python train.py --n_layer=14 --d_model=256 --n_experts=80 --experts_per_token=4 --d_expert=64 --d_shared_expert=0 --activation="squared_relu" --moe_layers=[0, 1, 2, 3, 4, 5, 6, 7, 8, 9, 10, 11, 12, 13] --router_score="sigmoid" --normalize_top_k=true --routed_scale=2.0 --balance_loss=0.00218 --balance_bias=true --router_bias=true --init_std_router=0.00612 --lr_router=0.000434 --vocab_size=8192 --norm="rmsnorm" --norm_eps=1e-05 --tie_embeddings=false --optimizer="adam_variant" --lr=0.000889 --beta1=0.9 --beta2=0.98 --batch_tokens=[32768, 65536, 98304] --seq_len=512 --train_tokens=469100000 --steps=7898 --dataset="wikipedia_en"
Below are experts of layer 8 (counted from 0) of a mixture-of-experts language model. Rows are named router (the router's row for the expert), up (a neuron's input weights, with its number), down (a neuron's output weights, with its number) and show model dimensions 0-255. Each number is 128 + 32 x the weight over its row's rms, rounded and kept within 0 to 255. Numbers have three digits each.
After each expert's rows: a language model's description of what the expert responds to; "mostly gets" lists some tokens that are sent to it at least half of the time. This comes from a sample of Wikipedia text that the model never trained on.

# expert 14
router:139144150119135124185103096168077131129053101094121140167179141128104176108117132125130213118149073141124144183114087131092119173078138098120146141170119149151141065145145146115080074160075123153180074141159080073158123085127118156144132111138081187118059142098115118139170164083143151156139144119143136125101129128133146117108116124112099150115125213147150112091084095180145145097155135136181101116101170136162116122106074093182111176114117126152086135114119089133134104143099127099089111137130081161132125164161109093163183203103095159156161136179108118150164125156105123087126156082191172156097135163117104077074103091101093087223143144181159139133122156143128118071109106181179093164089154116183108206098142105088098119185143103167147111108193110102123167141164106
up1:121122133155107094134127118141111132117151042184146121170156144145090129081105142139164140102133115126137210097186099114097105097066100083142118111126087126132160125175154177131109066123077131172173044157087092118193138108130120110172094169081117073126141051105127136137099096126142102176153095131117156124143183121126137154101087151067165115165127108135147102077125105159126136062217183099183163162113163087119132102099089064180135123111159166130095102147106082110077130137114117135121181159136105174192176162125063111149135187122119131137155156168123072154149126151124120062139175112164162115115145160135085125083149106103128059155147159141118124128089209204100108110127078142137181155080170135120081133115112132160130117133111125119142144136125159171131074147110132
down1:130126138083089089086157150141141156141095140132136133145083155147105126117202145139147076146139119120112101174107131100145109139171141136147144153123149165163127138132120128132069165164041118039094149127119070112071175140125057143092138139161110092143139173133112154120175087099128181149124139092118118087140110178144169160171155127110154167139087139167110145097099130150172134207099066130103107143107149117096121209157146108054133190111147246080169173138156136141096135139125130108106074147120137121092127138095155092144164131114118074061109115137147136128177140124125120193085157096149161060113134120143155102147191120132161161127146162125133120137224121089147185175116134118046146099080157142094147153172116120075111131143158126194105151176102147160142141137172141
Institution name words
mostly gets: "Military", " Arts", " Technology", " Science", " Affairs", " Library"

# expert 45
router:209218104148148131117137109108170127115114123054136109099137095114124147124172164120160113104113094101081132143103127142101168115082107077092141157180095143142133092115145182180075112105142142076160136126163139147132135147152142083124202164128108173076150144144141150112217144084158122146143130150095118128131102114126155124112134133083171156161119185166096117107106068173129159169158173182072119140142107153131195147066083116135149104173159186135100172155120160119119120162097145121092149160143121125150083194154088121126140122130087145124175120186095160145120124117168084166100178060142126161204213138119147118119114182113152137147188118091147112123135134134154087101142105093172089125099058150150093154093151108074115135145157202143155110136211091143108175154103134
up1:091169122130111112131122105086147149083126119067176171140128163081137158101159115167088096137105171097124155128145142139132123159136092036111124153162123121125125150116120136144111110145151083154182193099127126099143107098083153091110075232139063088069110116144133127094166133060154138133107036162124040110121110125106170164123102049109172161100154108108120069132125090169140131165087158129146114099084107130028072142168166151106153133100124118120153118096114104135155137122163181183120121136072153092121136192158087138112123141087099148128131183139150114117152179169183068145100079159118159144165162132122092151175139157155137182167130116161120136176112154171136101096149121110132128103068184133104142169146176131126093103149195145087091104105141099115106142102113087
down1:078138155106144119161062141164117080154106121125141097111115142121158061170109166091149136085147100150140128178180126179080142125132102108160071142104100131171158145100171151155115107152128107147154105140128135098152131171078083084122138112114155121131141187107137159179134125114119114171171107161108096113163168149163148074166156121092091114153202114184141129153171177135160143133148105088129136104170133055121147071100096051152146169162105138134175182090146132133143101080132096122166143178128117125129137115239111128103110154169047104094098135178111144181190101150160125094127125103092143141156164132156118161166111159123113118168138106133134132156144198113101135070142128155142142193125202122081116103102139138106152153174255116087101153126133164179163146149099165
Dates and prepositions
mostly gets: " October", " November", " January", " December", " September", " until"

# expert 38
router:190107136148125154159073139195108147105084156072134122132070125113104120090137165029088139140110114087168114094128088179120090131087180114099109110156129088136148124195154152123120126112142136139175136136143117093140105104200186109108147129146094130128061108075143119103170123130166174097154115127104097102134166061137144112113109174166186128126106173135115147110103078126095186104185157142099176146092123112160091093093104097121094156125163133108103160190125110123095129136104109103081129130108151130144123130139062068154135155046154190099164150156103089085066167091118167128142155081174144174092132184062093157099120136136166096163152145178172172137088161155111106130174104104208127125136129173133106191089142106076089137113157110165192101128161131158137123125122156
up1:147138137122132148180089123062130134124072120143090129138134075157105071102151108130090125079147080114113169060129110155092062126140119145139131117146166109133143101147168130178151119150159152138067069124110164117158165159098100108171145119159148142082159105089118172081141214144104146141113101131099088160142135142143146169079104089160095138135131158131105119084113175160087139113121179110116137102125146193182164115135136083150096143158171096052103140156125038151045179149102141052144130129095139109140057133128131096116128138081112135117135097130148129138148153179179135107147108165172149123109148093128160143149141146076111146177140183179144191110168118146154105098103081144113088125107098136132176167239130095180140114092162127157181098094168179176105143193096141
down1:138205128099158086169051126121161138116087182161150074155118098120070129117111146126107121173133170159145185110167176115094163176136140161150124128153069111148129103119095109106167137051130095137107158069189128085129066104131110153095146136100088109171106106111110093145201093137182119125093119105144095156112168119141161109142164128158129129133083130129156181081080082131104104127125154136163157121131111075129094130143153151152086125113105065212092139109142099131150146093176113130168122116132190163143121103145081136092113139114119113090076122195135081055086101139118100090096099169091119137085080115159177098145087147177118133077127115143141113061117081124118164198112140135163091169172118139167152105084102193157108127111045170169131164094121144125147098095133072
Mid-word fragments
mostly gets: "ologie", "ient", "osaur", "rum", " acid", "ming"

# expert 39
router:193158107140153096114080061183118077083090102126134142148119106175082125195089139093124115103138139125122161113130124149104152106093101097080148147129076172115146082104134153151109093158112166117126160145175152118123147133132107153120133125133122192087135102131119087150131168092140173145112186109109130110132055153134153151088128127130174071130126162176127155166101104086153241126152151105099118075115144189134132170089140099144073119132131188063110118095125076079141124130105172100116036136103148128100148098158128074170175140111123131137124194176163138053085135089136129132083107138112097112092145157107131125101107139120122114156157107142128156122100169108179114074193112105148057059149130088156058164147143085076102135147128159181148137082155129077090137091186167
up2:147143177098091114156075084099180076150151116120130071078138160163117101147078088082139149116136093135137197098137131067108132148118151088138143132183124171125097114107112122133106152082130174101136124109122152156154142092115131141120181153107119155128114126111092139132064087086123125119128118122112113160138104126153195104069132104151109114139130093118076138073103128104219161153176105148106125101111133143177133143139136085156101138146146172140111171142117046135171079106079157165163035119138156186111128170110088143181125119147176121128160088122136130049185150100138111152134116114111095105087154105178089149038043146148093125119127138139112163151078115108084115137192130075143155094140137116116152192182201156155158122125199071150112100055182104109118120120120148
down2:137127134209130136165107144136157095112135107118153161077117127125135181128161183109148129153103118143138156123159151154099126126152129131122105076073064103138155170115183147096091124110111085137123135126146131103119116209134118088076136105196107087107093096099143073186052110160089134103164162116116141092121172067167083066113117133116106158129115138123096202118092175141104070023113205157099157116102083091120184140199101092126118118129184073141135134149183094110133162117121094146103132123148132113184090150154144092146077122123142103143107136117106144144145214115137168145132177127134088153140142211132120157118100084186089123066085115072202140107154116123076084087143099118125107138118108122156103115061121162090101101113118147097073126119137105105166096114140097
Non-European name pieces
mostly gets: "inomial", "kh", "ด", "zhou", "yu", " Lanka"

# expert 19
router:136197084106140084095124085162168086090114108116121105143083137099091100166124162130103118143114087085116141103099106130065133163141132100168128100174106137096113124145198125120133099092153137109146146086128163092141114141135082084075169149125088155078120111144098149090200169129096147116147136158060113088113111099065228136120127149099137122115082209112137125120089131123150121137146179174079097086094129128113129192053086134114160137162178161116127153140190067128154083163094150120122075135142138111128119155108095122198161149068136141065146151145129083143085143175147063158123146146138141123125132144101141159124148167153132115146160100140197155168098180091140111110098117090154080122160055093117069199122168073133124118167170155193144126129152090116103092088121098
up1:172177072185154084067124150170120116104174126155074149094082098095065110130135119136110109109147109108144117078106116165105149075100142131174149127178119155046113086102123128111092124164134114124087104133102114099121092109105100108138155207115150063148062125123162166072207142078142150118116104191054125083160116094169143173134158110157086127152086154072119129110187126174127148172128112159140098148032149107093149149105153132109176099153141155126144142135140128117126073119085120073128165155129167115124158119114116123145109124109175190175172107141128196160106112149134088115168124117077142134111164079125120124106143148131140137141101159147211104138105145126203145131115185185148113164184130115161071139081087107119044158128169109133128131157116102157138110105169091
down1:112152118054134122137176146146182106124094138120104045095110195146143132181132122182124145153111111118061131129137194109133144102126157142144135072087075132154168134091091109153095147110142180124134154019119103113143090096079157158098142136129129122110179108148087166146155150129105067108142102077195116169142139137114145145142200129080121112092140110117086099187152109107142117153103148102111116095137151124118151113130124113133112083138124158139119187113161155188117103089103197135167105182087059151075130123120086084082102154131090119121108100120147130200150072100183099196191102130163123140162141142147170146175121157108147116096155155129109144151151143134125122162185122109144158174148093156091111176177190069164120137108115157162142131196096162103101081134061079
Of and table separators
mostly gets: " of", " than", "=", " These", " ×", " among"

# expert 32
router:185160177155157124145100073160139060138127135062151133153150096110095134132125120077120145153129110142158164184119118138101168076075169100105167100162117170130158138162184165158149116138105207142128156123142181117138137117123130103139167176109155151121064138169158104115172162116152115107171095173107096142053089167100124144160169124096137096158084199092108125131109094134078126173120119140141121108146134175103114154132132121147101141090208131151160131209112110141145136143090147133109152118119091108168146128174124068170105118132153189146162168151085087088116175158086140093100115096105170154164207154081175115140078101130115129167162129147102154118122154130166168091144139154156110084084139173150069196099168105110102116163141140195171102109207084141084175135101185
up0:124166146127150185147174123147152129139159075141062106187088028112038094105110138067119125147152165074137084102180164118127127125133110099129068141141124126134168091155164145090124146114129159079184173109090170149137089135167169131112126132110118090179149068139106129128182171177119161126125175139053132064133119134118126147147124112119127140153075231075107127138138083171102144161150170158121105168174124080114106133134083168152119083149154137097124051096191125107130100179045127113109135171136170123109076184132052157122129141128175134112146077166131091148110162108145100200084135120124173144125089150092086100121104111122143146106092140109135114096131127158118158110081118127134117160098100140135101090109112126160140125130155101167192165113159125163088166153082137
down0:096142149078169088144103146168083166126119113127139135095114137118120151155160136095127192110043125129144051164163188102129100157154123118099165135150138124118124145151086207121128114128088136091092066109170165154125119139080140095178150151173145115181147084176074069110175099069117129171094114124189162176121126114126091091213138145141102142126159153168211110110100194141125196153175121161112139177155155164051139061105137136139168139124144187092152160080154143118114119189141159090119134172164160171151102143084078130146182089128115116157145125158091107140099105099204112140186162123125107141108168146142145178133112122100142110107182098095133104121129134143087097111142095152160086113091125136173105137113168129139149117162121129086108152087171096203131119093098146
Commas and participle verbs
mostly gets: "\",", "),", " located", " based", ",", " Location"

# expert 16
router:123128122106108149116091122135081140140139121125102120111104131146100080146155167070121166089099083093167154150121111126081125140075095104116105145163079083122159150222204112144125137130164116140112120100183141105100168158136156131143089188152132133150100131175130120102146157147156154128159099095098110055103139101099175145133123148112140155138114194127148143097100095124147200094174195143058130086123106173093078191105104051091180163082158136183140144161105100084183109113089111113088122121100096108114111142124127076114192123136149138136186159203124119111076154162109123162124136085110128154153136193152105161144046142119120129148129122128168141127115149130116137136104076169174027102073097183133117176086136093119097163154118109146142119065204125156101130123183130
up1:148134142145162067132125135139098078121105084100113155108139111119117114089184183094166165109121139128154133187071114105113109093119115042135122116115065113079139133125147150097125116175118118121111165096186132087144124098139109137183165059134106132096149105122115121042124152118146157076141130116126122145106141117159129141103092080111146157147153202177170089113146137214134146116157212153057126177049125145100120098065154139125163174122127116115189119172126135096128152150170170123080108173133183080104156092119154114164110069128106121123100154078093151103102172171170116120105103144139135146082157086085121169143116142123137134180169096094144156098043102099115105124079158145149111136058103091120072161130091156050104125167128109111110171104123110140062183148139154
down1:108110142124117160110141105090074091142126164114165097099130063086109090108120124125149161128107132133093124178066166139186160144123141152114099116165145131114141173110205078137116162172105195169079157160164061160089150159067107112118065129174125090088124118148112145169117114154186159111118154064147136179207139101098142167076087130087117182182093128167081138084136135131086132161179138158188117150113174092172179122092177129023162190099157072097151131111125123121102142129141192131142114090149125115174095159165131152109140124160127167101132167130096133105079083117073086146126144139146136151173127108149103125096146106110118155124151122121134191150095093146104155141148074163097117128136162156094176082106106149138114111139112131159154153114140109178055069076137109
Table headers and numbers
mostly gets: "|---|", " Apps", " Candidate", " Nominated", " ±%", " Result"